{"experts_per_token": 6, "router_z_loss": 0.001, "lr": 0.00172}
Below are experts of layer 4 (counted from 0) of a mixture-of-experts language model. Rows are named router (the router's row for the expert), down (a neuron's output weights, with its number) and show model dimensions 0-63. Each number is 128 + 24 x the weight over its row's rms, rounded and kept within 0 to 255.
Before each expert's rows: a language model's description of what the expert responds to. This comes from a sample of Wikipedia text that the model never trained on.

# expert 40
It responds to: Physical description words. Concrete nouns, adjectives and word endings in nature, species and physical descriptions, such as water, small, river, sugar cane, stripe.
router [103 130 173 137 124 170 116 118 107 147 167 110 105 108 106 137 154 110 112 110 122 119 149 158 171  94 187 102 159 158 135 125 161 130 108 100 132 135 118 138 119 107 104 158 105 117 165 136  81 156 166 132 151 151 137  97 116  84 153 114 114 154  81 111]
down0 [ 99 132 176 107 140  80 131 104 177 127 119  85 122 111  99  97 104  81 158 159  97 158 175 169 102 185 126  85 131 154 102 139  98 164 115 149 142 106 138 159 127  96 113  89 170 124  89 171 154 141 127 135 110 136 128  89 156 164 123 167 151 116 113 134]
down1 [171 100 151 132 112 120 150  89 156 148  65  73 105 104  72 114 170 116  93 137 156 107 122 113 123 185 184 133 159 101 117 144 122 122 122  66 108 134 145 127 107 150 152 135 112 122 111 114 141 120  95 127 137 119 104 144 127 135 109 172 132 111  95 189]
down2 [130 111 115  92 119 130 137  99 148 122 129 142 120 175 134 117 156  93 146 174 132  91 121 144 140 115 127  74 125 104 112 145 176 116 151  97 170 139  91  72  93 116 164 141 123 150 123 142 124 105 129 142 119  97 161 157 144 111 116 234 104 152 157 140]
down3 [108 117 143 106 124 118  93 140 112  64  93 148 167 156 144 146 135 165 123 149 132 144 105  89 100 157 121  81 109 137 113 139 124 161  92 125 129 142  95 138 120 146 132 144 126 160 140 125 108 109 111 140 170 128 124 146 161 114 142 151 137  81 109  83]
down4 [114 153 140 127 122 148 159  78 147 143 141 135 151  98  99 112 125 156 145 131 140  95 139 171 183  76 131 124 107 113 111 109 141 102 142 145  95 112 163 108 155 129 154  92 112 126 112 107 135  98 145 107  79 142 157 107 148 134 126 132  84 150 130 115]
down5 [ 88 132 110  93 175  99 117 127 138 161 144 109 119 145  94 142 131  72 160  92 151 128 123 142 160 162 141 125 148 116 111 123 117  96 141 159 106 120 115 129 150 186 155 123 129 105 147 159 124 132 157 139 174 204 122 135 128 154  95 104 124 158 133 131]
down6 [131 139  97 122 110 153  88 108 152 139 134 149 119 150 135 132  80 105 133 149 141 159 122 115  96 151 100 132 145 139 133  91  86 136  90 156 164 124 131 120 133 165  93  88 152 106  94 160 104 124 140 135 121 113 114  98 117 152  57 107 121 131 207 145]
down7 [138 143  94 115  90 106 141 119 137  98 153 129 107 135 171 114  97  92 165 162 146 133 134 119 121 134 113 122 101 131  89 103 109 160 178  72 127 155 135 149 140 143 125 119 127 158 162  90 155 143 156 161 133 154 136  97  95 111 146 134 132 111 127 143]
down8 [164 133 151  90 119 147 133 111 155 146 143 154  91 157 108 136 139 119 169 154 168 124 115 136 110 132 118 152 136 114 102 138  95 159  88 100 127 149 108 120 163 136  70 134 143  95 148 148 135 154 118  89 135 155  97 108 148 125 134 123 146 157 126 157]
down9 [ 95 115 135 121 164 114 120 120 127 147 141 136 107 103 150  87 125 132 121 145  92 153 127 144 155 151 116 112 156 144 124  87 109 137 144 113 155 126 123 128  90 145 144 121 104 148 103 165 118 131 100 180 150 132 133 181 172 120 104 138 112 155 171 178]
down10 [127 136 151  94 129 115 161 108 147  93 108 149 178 105 138 112 119 121 146 147 139 160 132 118 108  89 140 109 161 169 110 124  60 123  91 157 137  64 130 109 105 100  96 100 150 127 145 162 103 122 165 105 116 140 145 151 116 120 134  86 126 158  84 120]
down11 [ 74 137 114 163  98 142 123 141 155 137  99 105 131 159 143 120 144 154 129 101 102 115 136 142 116 123 142 112 154 148 139 130 153 116 144 136 146 166 139 114 130 113 113 143 178 130 160 151 109 144 158 131 122 119 111  91 114 105 120 111 152  94 123 135]
down12 [109 138 167 106 127  91  94 114 104 161 110 154 105 144 139 177 162 135 136 120 113 126 145  91 107 161 122 168 140 130 149 130 108  86 119 136  93  87 125  81 100 159  88 108 145 162 125 114 107  90 148 161 136 114 123 153 106 116 165  91 125 149 139  61]
down13 [124 159 132 135 111 118 116 140  92 121 165 128 134 149 167 152 111 114 121 111 153 164 157 143 150 120 169 104 124 102 119  92 182 182 167 156 149 108 138 137 116  90 166 104 167 127 128 119 130 120 142  94 111 153 140 110 170 172 146 111 136  95 123  89]
down14 [ 70 124 129 113 116 143 130 161 169 117 135 142 149 155 121  98 125 106 145 108  98 173 114 134 126  91 107 106 116 140 119 125 108 119 109  99 115 157 160 112 165 149 110 177 137 113  94  95  96 147 122 112 122 130 109 156 124 187 127 128 118 126  95 119]
down15 [123 128 118  96 116  94 125 161 123 134 159 200 166 122 120 126 118 149  77 160 127  90  92  99  95  96 113  85 106 135 101 117 136 135 144  96 121 149 127 128  86 119 129 173 112 131 113 112  76 115 143 146 151 115 130 102 173 124  82 108 179 112 111 111]
down16 [128 164  84 124 122 124 115 138 113 168 139 101 136  99 150 125 108  87 117  93 145 154 137 113 115 113 128 148 156 134 148 109 113 123 121  81 100 126 135 122 150  97 154 146 154 103  81 140  89 146 169  90 125  81 137 144 109 110 102  91 150 106 173  88]
down17 [134  79 131 176  90 153 132 143 133 108 137 128 129 145 176 142 174 126  76 108 118 123 102 119 135 142 125 159 135  86  96 137 175 145 144 163 140 142 134 110 142 137 173  97 116 116 138 165 100  89 115 141 193  90  94 150  95 133 110 140 130 116 135 129]
down18 [128 137 126 100 133 126 145 119 166 133 154 139 118 165 140 138 129  78 130 120  92 138 172 144 150 153 105 126 111 123 113 100  98 110 103 180 135 134 122 164 122 156 193 114 165 132 101 184 111 119 126 135  96 111 136 166 118 140 113  90 140 155 131 132]
down19 [151 165 138 128  98 123 127  91 160 117 171 136 122  88 161 154 135  79 121 114 135 129 103 117 128 162 111 135 124 118 138 100 116 100 144 177  98 108 123 153 173 178 139 120  90  79 176 125 156 137 123 108 113 133 152 109 137 143 108 120  98 146 114 191]
down20 [140 126 105 114 144 144 109 118 153  84 154 114 127 139  78 151 111 125 131 111 164 121 116 161 127 111 124 175 138 150 102  63 111 129 101 153 129 126 129 181 132 151 110  84 105 119 141 134 112 108 176 108  98 129 135 108 131  94 149 105  98 141 140 148]
down21 [174 120 100  99 147 135 130  87 129 166 128 138  89 111 110 141 110  85 138 110 146 128 148 145 111 166  77 138 148 174 155  74 117 117 157  89 139 112 108 136 147 109 122 111 170 132 137 124 190 132 156 101 116 115 138  93 138 151 141  93  65  99 167 112]
down22 [130 182 139 113 144 148 113  83 130 114 106  88 121 101 112 142 121 122 145 120 101 113 109 102 136 153 117 135 159 139 135 134 200 117  82 111  80 135 114 100 132 152  94 171 114 167 108 128 103 151 148 115 140 101 104 141 113 167 142 126 122 109 107 143]
down23 [158 143 139 120 156 102 165 116 145 156 197 131 148 147 184 106 112 136 148 119 133 181 143 116  80 120 136 118 188 101  81 102 142 136 118 139 177  89 151 105 156 115 132 121 132  99 127 149 107 131 195 113 135  96 136  85 106 141 103 112 107 138 122 126]
down24 [ 93 140 104 171 139 131 162 143 123 124 106 120 149 144 122 177 171 106 147  67 126 132 131 156  71 124 144 163 140 116  95 123  98 145 119 127 130 153 124 141 139 139 139 118 132 173 155 125 141 144 145 119 106 115  93 126 109 123 153 108 136  87 146 101]
down25 [125 100  86 141  97 121 165  93 173 137 142 110 142 116  99 136 128 172 132 140 122 128 125 121  94 142 169 148 147 123 122 135 120 123 137 112 132 156  74  95 142 132 134 148 164 125 130 119 112  96 128  83 101 134 140 110 134  94 110 153 131 142 133  91]
down26 [106 147 113 118 122  88 121 148 134  96 102 125 153 158 141 133 164 149  99 132 145 136 149 131 135 143 124 124 164 104 116 145 112 116 131 134 128 114 129 138 109 135 134  88 126 141 127 137 155 143 112 138 121 115 146 140 162 155 103 161 140 140 141 147]
down27 [121 156 119 122 149 128 176 149 123 119 188 114 144 175 149 130 120 117 110 137  90 107 108 109 112 164 102 140 149 119 124 127 122 151 121 131 168 150  89 144 155 138 160 155 120 129 135 120 163  99 135 152 134 127 158 135 183 122  99 102 129 130 127 176]
down28 [134 151 143 106 104 114  97 116 141 136 115 136 114 138 121 116 137 165 164 137 161 132 131 129 128 153 155 127  91  95 130 165 132 135 153  66 118 169 118 145 121 130 141 131 108 152 129 151  95 146 135 140 116 116 113 149 129 151 131 134 155  86 150  97]
down29 [ 97 125 172 147 133 132 130 161 122 159 144 125 152  77 141 126 109 130 105 133 111 101  93 112 143 110 121 104 168 123 135 144 132 145 135 121 139 158 178 106 136 133 125 148 156 158 127 125 127 148 140 166 161  96 121 157 163 134 140 136 130 109 113 114]
down30 [159 120 136 151 108  53 112 100 113 146 106 126 118 111  90 125 107 142 175 128 165 114  59 115 113 145 127 120 150 101 119 110 142 106  92 145 128 115 132 105 104 126 106  95 122 157 143 157  76 108 142 163 132  88 136  91 129 143 143 119 125 139 106 135]
down31 [ 70 109 139 151 148 177 141 148 156  92 154 108 104 117 124  64 119 162 104  94 144  98 115 156 144  99  96 137 128 170 173 123 120 151  86 132 122 169 134 138 122  92 126 108  79 139 151 105  92 133 166 115  90 116  97 135  83 109 125 127 140 122 137 148]
down32 [141 117 139 109 103  62 117 144 120 149 124 162 100 171 126 116 107 131 184 161 154 109 143 130  79 145 132 126 142 133 120 117 128 126 155 115  97 121 130 147 150 102 153 125 149  98 112 135 109 214 124 133 114 137 138  82 180 147 128 122 133  85 150 148]
down33 [119 161 142 109 141 116 119 171 138 114 119 161 108 142  85 128 105 107 142 134 123 103 132 153 124 155 128 110 135 108 152  98 139 158 125 110 137 125 140 149 131 121 150 119 133 202 128 129 148  85 127 120 125 126 144 136 166 177 135 135  74 109 124 154]
down34 [143 140  97  79 136 191 128  88 113 131 138 113 118 110 138 146 135 169 138 120 120 100 125  94 118 172 158 102 148 163 155 109 124 108 158 124 163 151 122 131 142 124 135 118 124 115 142 143  98  71 141 141 110  90 131 130 121 162 118 157 141 127 109 112]

# expert 13
It responds to: Scores and number ranges. Second halves of sports scores and numeric ranges like 1–0, 42–44, L 56–63, plus vs and date-table pipes.
router [104 108 124 127 111 122  95 130 102 127 149 122  86 119 132 171 132 108  82 120 182 136 156 136 125 110 112 124 116 141 152 156 124 118 119 127 105 151  98 163  83 124  99 142 106 144 153 142 109 145 126 125 114 216 132 118 125  78 156 126 145 151  99 104]
down0 [168 137 137 109 100 108 115 114 125 141 143 115 128 156 137 104 121 109 148  92  90 139 142  88  83 131 141 141 163 137 105 134 142  96 105 126  69 101 106 125 146 101 144  80 162  97  93 135  74 166 188 117 149 157 102 159 177 174  93 116 114 115 139  88]
down1 [147 127  99 138 119 145 120  83 113 112 138 136  94 114 147 123 112 155 144 129 130 126  88 138 112 126 157 136 130  92 105 106 143 131 119 102 125 118 124  90 120 107 106 150 165 146 133 108 143  99 146 115 104  97 146 147 164 107 148 156  89  69 147 123]
down2 [117 136 128 123 137 150 140 139  76 111  96 102 126 117  84  95 102 133 147 133 120 102 119  98 129 155 124 155 130 107 135 152 106 114 113 173 169 134 129 155 137 128 113  98  84 139 116 135 125 145 127  89 111 124 162 124 106 161 130 121 122 158  96 133]
down3 [130 125 123 140 131 109 122  86 134 146 121 118 104 101 102 161 139 105 148 127 126 126 118 121 111 134 112 140 161  98 123 146  98 115  72 195 151  87  77 163 122 125 155 154 109 122 103 144 119 112 149 134 102 161 125 143 155 119  94 101 115 168 130 147]
down4 [128 114  84 107 157 134 123 121 155 110 144 153 151 134 131 137 121 115 139 107 177 152 148 104 144 150 159 165 155 178 131  91 173 124 125 134 145 123 131  86 142 123 127 128 151 103 139 127 139 115 147 159 132 113 157 134 124 164 117  79 135 135 171  54]
down5 [169 134  88 122 131 140 130  95 181 138 158 135 141 132 164 167 123  98 163 128 118 125 102 139 156 103 121 181 134 115 166 140 176  98 117 126 153 120  94  86 163 145 138 149 105 118 116 152 100  97  86 103 165 104 139  84 161 118  99 117  99 129 129 115]
down6 [114 140 104 106 174 191 185 106  92 100 111 107 117 129 141 113 147 136 137 109 107 128 140 125 108 124  97  99 145 113 158 115 114 105 155 145 125 107  90 128 165 128 143 191 174 144 149 137 139 131 104 151 121 105 118  83 131  85 137 137 153 136 119  96]
down7 [ 75 134 159 174 148 154 120 113 117 121 142 137 101 124 110 162 159 144 131 118 124 130 118 118 135 146 107 112 128 145 110 125 152 131 158 168 119 106 105 141 155  72 169 117  74 115 115 140 141 178 108 154  95 159 160 134 140 136 150 124 180 154 112 136]
down8 [138 131 133 114 123 116 168 105 127 117 129  85 131 137 151  94 133 139 124 133 123 148 143 118 144 144 116  68 112 114 138 134 148  93 149 102 136 151 130 126 136 139 112 132 137 141 155  99  67 147 159 160 128 141 145 142 135 103 111 133 128 129 174 156]
down9 [122 110 141  96 116 119 166 110 175 152 143 106 125 152 123 109 175 151 135 154 130 112 135 145 110 111 170  91 131 123  99 153 152 171 133 113 139 116 174 134 145 162 161 107  86 132 148 128  78 140 141  86 107 119 118 159  94 109 102 129 169 123 104 142]
down10 [130 183 109 128 151 106 146  84 119 141 145 152 147 167 152 105 104 143 112 132 139 118 118 151  99 146 154 115 144 150 165 114 133  77 108 150 118 113 113 129 164  91 126 157 110  99 140 106 162 140 150 133  92 148 153 114 111 134 133 107 109 146 149  73]
down11 [ 96 152  92 139 110 100  80 111 127 152 117 151 168 106 168  94  84  96 137  91 121 127 130 122 121 155 123 165 105  80  87 109 127 163 117 109 136  96 154  93 123 102 172 116 143 135 142 124 110 138 175 126 126 138 118 160 142 134 108 110 137  78 139 125]
down12 [137 153 126 126 138  90 132 149 127 102 145 132 146 134 131 158 119 128 105  89 140  81 134 175 122 175 122 124 112 143 126 149  96 109 123 162 113  50  64  98 123 136  98  94 140 163 132 153 103 148 148 137 155 131 124 128 157 138 131 105 122 147 144 110]
down13 [131 112 127 155 144 150 135 131 136 126 137 113 123 143 109 109 116 117 120 122 138 148 119 121 126 190 123 114 113 118 125  78 123 120  97 113 114 158 105  93 142 145 149 126 141 131 105 109 145 140 124 151 146 140 109 148 131 156 156 120  90 144 103 119]
down14 [126 137 185 168 117 106  98 136 110 140 103 125 144 129 122 117 165  97 118 153  98 166 140 112 144 152 121 115  71 120 156  96  82 127 140 119 152 116 149 118 122 157 136 127 138 146 152 154 132 148 128  97  75 106 135 135 133 114 103  90 147 136 136 183]
down15 [135 137 124 127 102 121  85 148 133 125 113 155 125 137 109 140 132 162 148 142 149 132 139 149 126 130 136  86  90 156 119 127 129 144 146 106  96 116 111  74 150 158 121 173 117 125 138 127 161 149  67 129 123  95 121 121 115 155 116 158  94  86 115 144]
down16 [122 121 129 164 119 126 111 164 198 109 130 146 160 112 147 140 111 163 149 148  91 184 166 146 114 129 109 115 118  88 113 119 192 188 127 155 126 123  99 110 131 126 145 170 140 119 154 155 143 150 127  86 136  98 143 104 136 128  84 144 140 114 137 134]
down17 [128 129 130 134 132 153 128 112 133 145 123 112 118  88 121 105 119 149 125 164 105 120 156 148 151 181 108 135 126 148 126 104 138 129  96 133  90 115 119 119 120 122 137 168 129 140 146 177  63 107 132 111 130 100 139 150 127  87 144 120 150 161 155 119]
down18 [118 126 191  88 138 132 129  85 119 155 112 126 120 123 121  75  68 114 120 142 148 114 133 111 141 149  94 143 129 126 156 135 120 106 107 150 111 140  93 150 152 163 112 151 126 152 126 107 143 128  93  92  76 126 155 105  94 108 112 159 147 119 102 120]
down19 [108 128 126 129 113 125 134 162 115 146 106 121  93 139 176 117 139 108 150 146 154 113 120 134 127 104 133 129 115 140 117 111 168 111 148 106 133 112 152 106 109 146 150 147 144 158 148 172 153 141 139 131 144 107 167 117 104 119 137 136 172 119  99 147]
down20 [133 109  91 165 137 161 163 172  98 138 112 110 144 137  49 146 129 147  99 152 123 108 126 159 130 121 140  79 136 145 133 115 107 109 149 113 116 149 135 107 104 121  85 112 155  90 112 168 169  87 187 159 161 111 116 121 118 130 119 122 129 136  86 154]
down21 [161 155 176 111 161 117 100 140 167 149  95 150  99 115 118 156 137 153 139 158  86 140 111 142 147 133 151 142  88 149 160 159 111 110 163  89 191 152 152 174 107 124 146 138 119 119 117 124 122 104  95 115 151 112  92 143 153 141 127 135 132 109  92 158]
down22 [110  90 147  97 144 120 112 148 143 137 156 130 104  96 150  98 112 138 114 124 147 126  84 109 143 128 150 139 126 102  96 118 127 145 151 106 150 128  87 134 152 117  89 136 124 176 126 151 157  99 113 163 134 148 173 106 121 175 136 137 121 146 109 125]
down23 [126 125 121 144 132  97 104 141 169 152 128  97 112 139 139 115 134  95 149 141 102  83 113 135 136 111 104 147 154 112 153 140 154 109  91 103  77 131 189 142 108  58 133 139 109 135  97 144 172 126 131 116 138 167 119  79 140 122 132 105 138 127 174 116]
down24 [112 102 131 159 128 146 118 185 128 144 119 150 103  97 149 126 151 146  95 115 127 109 111 153 108 126 104 115 151  92 125 156 145 133 131 139 111 182 100 128  98 137 160 130 176 110  97 141 119 148 132 125 105 142 121 149 124 121 149 136 150 154 128 148]
down25 [118 176 168  89 138 114 115 142 147 117 138 109 118 112  70 133 128 111 118 142 167  93 152 152 147 149 155 131 122 110 118 124 126 138 118 156 150 131 154 172 125 144 128 132 103  78 117 143 121 108 155 144 159 127 133 131 116 148 135 139 172 147 170 131]
down26 [121 154 127 152 146 125 150 102 117 133 119 160 146 182 160 146 167 119 130 125 102 113 111 128 128 168  78 114 157 159 123 132 119 128 114 108 105 160 162 155  85 153 174 142 115 132 110 105 168 143 122 119 158 125 126 149  99 125 128 104 126 141  99 112]
down27 [ 94 135  86 124 131 174 136 107 168 141 139 106 106 118 129 124 110  93 135  98 115 108 103 115 114 106 140 134 144  83 148 119 146 128 141 104  87 109 116 172 130 134 142 163 133 138 132 113 131 155 138 165 113 122 145 159 139  94  83 196 118 147 153 136]
down28 [132 153 108 155 110 109  96 103 162 146 122 176 123 151 111 133 173 141 125 116 114  69  91 137 113 121 142 148 158 125 145 131 105  90 132 101  89 129 137  98 161 103 163 124 133  95 153 133 136 135 112  61 162 143 151 179 152 117 114 116 149 160 151 161]
down29 [114 173  94 150 137 127 133 108 151 119  84 109 132 101 154  95 105 154 149 151 141 110  95 132  95 154 120 135  87 144 124 106 120 151 161  90 139 126 180 140 130 118 114 143 149 148 134 169 127  92 137 130  96 133 115 107  89 149 148  99 152 127 145 135]
down30 [141 109 114 147 184 126  87 107 127  93 141 108  90 130 139 159 117 150 155  94 162  96 109 123 149 105 108 119 133 124 163 105 128  85 150 104 130 198 123 124 128 116 114 151 100 133 150 144 142 110 115 106  98 112 146 122 123 116 140 140 115 104 149  94]
down31 [126 137 157 164 147 124 111 106 154 168 110 153 123 141 122 129 113 146  99 158  77 131 132 147 132 115 176  85 103 111 125 132 124 134 122 119 130 130 131 152 119 161 174 120 128 107 111 207 169 163  58 168  82  92 141 147 120 118 152 152 155 125 165 173]
down32 [153 118 164 124 118 150 172 184 116 130 174 106 101 113 122 122 135 164  99 131 140  72 124 137 141 128  96 114 163 167 135 149 115 130  98 122 112 139  65 132 129 151  77 147 152 156 167 143  89 130 145 144 106 129 121 125 145 168 156 124 122 138 133 124]
down33 [106 101  79 112 123 113 127 138  95 116 116 100 144 142 165 125 146 121 204 119 162 157 120 145 136 155 131  71 154 120 128 152 150 134 131 101 144 118 131 137  98 129 106 122 147 127 144 118 104 162  62 133 131 115 194 136  90 110 128 106 104 127 125 116]
down34 [145 135 126 163 127 120 105 160 137 156 182 176  97 146 126 148 131 108 136 121 145 142 126 138  82 133 141 120 109 115 148 147  98 128 109 105 146 137 112 136  93 155  82 162 130 144  64 103 117  83 128  92 124 131 117 135 120 142 122 127 131 158 116 160]

# expert 59
It responds to: Clause-introducing conjunctions. Subordinating words starting clauses, often after commas, in technical or narrative prose, such as where, when, which, although, after.
router [117 122 177 151 125 197 143 121 111 143 136 148 130  72 175 156 143 110 127 115 132 133 161 119 137 120 149 116 106 142 155 146 134  94  95 131 129 165  85 147 126 121  89 154  91 146 120 104 113 131 107 118 139 151 136  98 125 103 146 107 102 179 116 112]
down0 [102 130 166 110 102  95 135  80 129  93 119  95 121 118 110 137 135 151 145  74 161 118 123 116  93 155 117 166 159 116 150 120  97 109 106 111 127 111 110  88 159 137 124 137 151 139 153 129 161 115 131  88 128 101 139 125 161 173 101  74 134 134 125 130]
down1 [136 125 118 124 125 148 170 137 145 148 133 136  84 145 102 134 146 168 128 130 116 139 153 113  94 127 142 136 142 131 104 138 156 108 140 134 100 110 124 117 120 115 106 159 128 121 118 148  75 197 153 122 111  90  98 124 106 117  96 133 186 136 144  95]
down2 [109 133 159 156 115  86 160  85 119 123 155  85 147 173 121 156 148 150 110 116 144 164 110 124 114 103 137 141  80 101  96 140 110 182 146  72 132 152  87 129  92 160 127 144 125 145 110 183 102 138 112  81 145 139 120 164 160 177 133 152 168 109 165 142]
down3 [ 80 132 145 113 152 159 113  81 118 117 132 118 137 168 128 149 110 165 149 138 155 137  77 121 167 131 106 119 130 147 112 139 125 128 136 140 127 140  94  77 111 122 111 118 153 172 145 117 160 156 139 142 121 117 167 167  91 121 123 143 140 117 154 131]
down4 [174 136 125 189  91 145 112 137 136 122 153 121 127 163 137 125  82 137 102  82 181 134 104 139 143 145  92 120 102 119 110 117 136 133 121 144 114  93 103 123 108 112  99 143 153 111 152 132  94 121 142 105 128 113 142  81 145 135  70  84 133 113 157 142]
down5 [165 134 124 150 141 178 126 138 141 117 133 137 187 128 103  79 116 126 143 118  97 140 138 124 106 130 130 147 120 109 114  91 166 137 107 111 145 162 142 182 182 149  98 159 104 135 134 120  99 120 129 164 117 119  99 125 149  97 143 114 161 156 100 129]
down6 [122 132 138  98 159 123 142 138 160 191 127 107 138 126 133  98 110 113 106 137 135 145 110 122 122 141 137 146 111 130 117 149 125 108 122 124 108 148 130  86 111 119 113 145 141 155  68  93 161 121  70 143 100 190 121 128 125 114 136 114 123 155 114 178]
down7 [126 108 144 135 160 136 113 113 121 165 158 140 140 108  98 144 110 154 118 147 124 119  70 121 181  98 151 172 130 138 133 106 113 103 187 115  98 143 125 146 113 157 100 112 117  81 131 137 128  97 163 143 127 108 105 137 163 121  89 175 107  89 117 145]
down8 [170  96 160  98 119 153 133 171  92 115 117 158 134 123 132 105 134 117  86 112 150 106 140  95  94 118 129 110 141 106 114 133 124 107 126 134 129 123  97 129 118 131 133 101 123 129 169 140 183 173 122 158 132  78 155 136 107  99  82  90 146 141  93 139]
down9 [153 143 142  98 132 108 159 122 121 119 154 152 123 137 108 127 115 182 103 128 141 149 124 100 128 135 151 116 132  88 129 166 143  97 123 103 162 147 108 147 134 143 122 110 137 159 177 105 143  90 133 124 131 101 138 149 106 109  89 102  70 105  97 175]
down10 [101 134 134 174 138 136 135 154 130 120 128 135 129 109 101 113 169 132 121 142 131  76  71 126 159 125 105 133 154  92 168 142 117 118 138  95 102 113 106  90 111 140  92 121 100 132 127  94 160 156 150 155 128 116 158 166 113 137 154 129 121 159  93 149]
down11 [ 76 161 100 131 121 159 111  98 140 157 102 147  85 180  89 152 132 194  72 181 121 135  86 145 105 174 170 120 155 104 116 102 146  82 132 129 110 117  92 132 148 108 157 162 140  98 129 130 103 119 146 139  90 103 161  90 115 142 120  96 144 170 142  97]
down12 [127 136 121 136 142 194 146 136 172 114 110 144 105 110 135 186 181 116 149  97 101 152 161 102 129  94 131 103 126 112 136 111 112  97  96 148 143  79 135 132 119 143 118 167 144 118 128 135 148 142 106 115 168 136 112 118  93 146 104 129 135  65 139 116]
down13 [144 126 128 105 136 144 122 100 154 144  99 106 134 141 115 127 130 142 141  99 124 158 112 113  72 121 116 142 121 155  83 146  82 152  98 132 161 148 117 162  93 148 116  84 125 167 158 143 108 116 110 150  97 129 109 126 137 124 142  94  68  89 127 123]
down14 [119  81 100 118 118  83 118 131 179 158 116 124  90 151 170 107 139 138 105 149 156 151 123  83 132 145 139  98 131 156 138 137 121 149 150 138 142 119 155  93 143 124 143 122 126 125 110 113 123 101 134 142 105 114 134  70 126 141 123 104 130 126 121 127]
down15 [143 158 102 138 157 123 133 177 139 122 107 145  91 111 134  90 130 101 121  83 141 104  94 193 147 148 104  87 158 131 121  72 116 121 106 132 124 153 156 131 166 122 114 123 121 103 145 164 150 150 166  96 145 105  72 129 156 154 160 113 133 115  67 142]
down16 [158 131 112 158 131 118 134 109 113 165 151 103  95 146 113 145 127 127  88 122 127 138 174 119  74 146  95 149 110 137 165 120  77  89 141 119 143 120 120 147 147 138 145 153 149 114 140 122 160 129 121 124 118 137 176 160 145 131 156  92 164 139 127 136]
down17 [120 101  95 142 164 116 118  64 127 141 126 121 125 140 121 134 141 122 114 130 137 116 110  83 129 118 134 116 163 172 136  70 127 122 123 135 101 173 102 109 107 127 136 131 196 133  89 101 151 140 124 107 114 144 112 136 112 154 118 143 130 131  80 115]
down18 [128 138 144 122 177 122 114 153 100 126 127  96 127 136 140 122 117 161 116 126 114 160 116 136 151 100 106 171 156 135 184 153 150 112 112 131  87 104 110 162 148 118 139  94 122  98 145 144  94 141 141 123 103 113 113 160 140 101  97 116 129 152 112 107]
down19 [104 111 125 142 156 149 141 144  87  88 140 146 126 153 146 110 101 154 136 117 115 115  73 103 146 142 162 124 130 147 111 125  94 116  54  89 125 106  99 145 107 125 107 148 136 163  91 121 156 142 114 123 126 114 127 115 125 125 139 189 113 130 105 160]
down20 [133 160 126 114 148 103 158 143 122 136 120 120 121 139 158 116 125 135 135 140 120 112 121 126 112 108 152 137 144 138 113 155 124 128 160 103 102 129 112 131 102  87 157  92 103 131 123 161  85 148 117 133 124 112 135 125 157 106 124 162 136 126 112 140]
down21 [134 108 125 109 127 137 132 128  92 173 121 153 143 115 158 208 109 129 124 157 126  99 116 131 139  89  85 126 111 121 136 134 123 115 134 110 124 101 140 115 153 148 113 145 137 107 132 168 128  98  96 127 100 145 140 151 101 110 147 153  95 160 114 117]
down22 [100 169 119 152 134 119 125 167 133 111 126  89 150 118 107  42 107 168 146 116 112 130  93 112 133 122 133 107 151 105 122 152 173 172 160  93 129 100  93 111 138 115 114 145 118 144 128 119 138 140 139 121 180 121 147 103 184 129 165 147 110 117 134 102]
down23 [122 136 138 114 134 143  86 144 180 106 124 119  79 116 154 165 160  97  87 112 115 119  99 101 160 128 115 118 148 113 170 157 126  75  97 127 113 145 140 163  99 107 122  94 142 112 149  89 170  99 110 174 156 170 104 144 161 145 115 129 108 142 133 154]
down24 [133 137 100 111 135 106 142  99 189 111 110 124  87 127 152 139 128 104 193 108 157  95 120 116 142 113 109 154 104  76 131 131  76 149 112 139 169 170  62 116  80 106  89 109 158  97 148 139 101  80 114 110 147 153 141 116 112 115 187 160 120 127 136 117]
down25 [129  84 147 122  95 151 171 164 166 140 106 105 106 124 134 108 131 171 147 105 140 101 125 131 123 118 137 151 108 114 133 110 162 143 121 151 117 144 127 126 112 137 102 111 149 139 140 126 114 152 121 200 132 101 168 111 148 162 151 114 130  91 133 142]
down26 [114 125 120 132 109 132 139 120 118 108 127 109 179 125 107 107 113 130 129 132 113 145 137 114 115 162 150 119 109 109 102 147 141 138 105 136 184 185 114 147 179 120 126 133 167 106 144 161 135 114 166 119  96 135 113 147 110 125 160 162  96  93 122 144]
down27 [131 123 105 119 124 123 127 125 149 134 155  84 106 130 122 142 142 122 119 103 145 114 104 161 104 140 146 145 183 171 115  79 115 147 167 103 127 191 112  80 101 141 121  99 120 118 110 116 101 155 155  83 124 173 147 124 139 138 133 148 101 107 124 159]
down28 [145 105 141  78 111 148 136 144 111 148 161 141 115 140 146 115 133  95 162 151 142 161 137 153 123 143 154 139  95 141 131 154 178 154 121 142 139 142 148 156  91 111 142  85 116 136 148 102 140  85 136 135 170 102 125 165  80 135 141 166 121  80  95  61]
down29 [177 152 134 146 134 125 115 126 140 138 164 124  92 131 136  98 121 170 117 114 133 138  68 118 138  72 143 129  83 117  93  95 139  64 102  99 183 100 107 133 121 124 109 126 138 144 113 137 150  95 117 170 173 136 126 144 119 145 122 133 163  96 103 122]
down30 [123 131 111 105 190  90 121 129 145 135 107 106  82 133 105 132  99 119 126 142 146 119 110  89 111  99 127 115 111 125 142 112 166 141 160 106 140 126 165 120 136 131 109 125 132 101 159 105 159  78 171 128 140 141 104 137 104 136  82 168 122 133 160 108]
down31 [134 141 143 174 152 134 100 193 122 121 124 142  84 143 127 156 136 120 113 145 137 152 133 118 119 121 121 128  99 111 103 142 156 148 108 104 115 151 124 161 131 119 108 107 114 170 104 144 119  93 177 132 115 113 137 160 126 121 103 143 132 111 168 146]
down32 [139 112  99 155 100 157 125  65 113  79 101 131 193 146 117  99  91 156 109 105 145 112 130 136 102 176 100 145  73 123 108 170 110 141 136 136 111 100 151 106 127 135 143 140 103 159 118 113 175  99 113 114 166  83 166 125 143 147 138 152 108 169  84 107]
down33 [178 217 109 136 125 171 112 115 169 179 132 118 150 103 128 174 136 102 115 126 129 120 117 121 120 140  80 123 126 117 135  97 134 137 153 128 130 124 134 148 107 152 144 150 118 154  99 149 178 138 147 170 183 114 123 142 125 141 138 164 114 132 110 111]
down34 [143 128 124  95 118 134  95 140 150 184 129 105 129 121 136 113 152  95 174 142 129 143 129 117 147 105 137 136 107 109 119 156 137 134 112 147 114 114 107 124 120 124 134 119 113 147  99 150 102 138 146 149 174 115 174 115 110 116 120 117 104 134 159 100]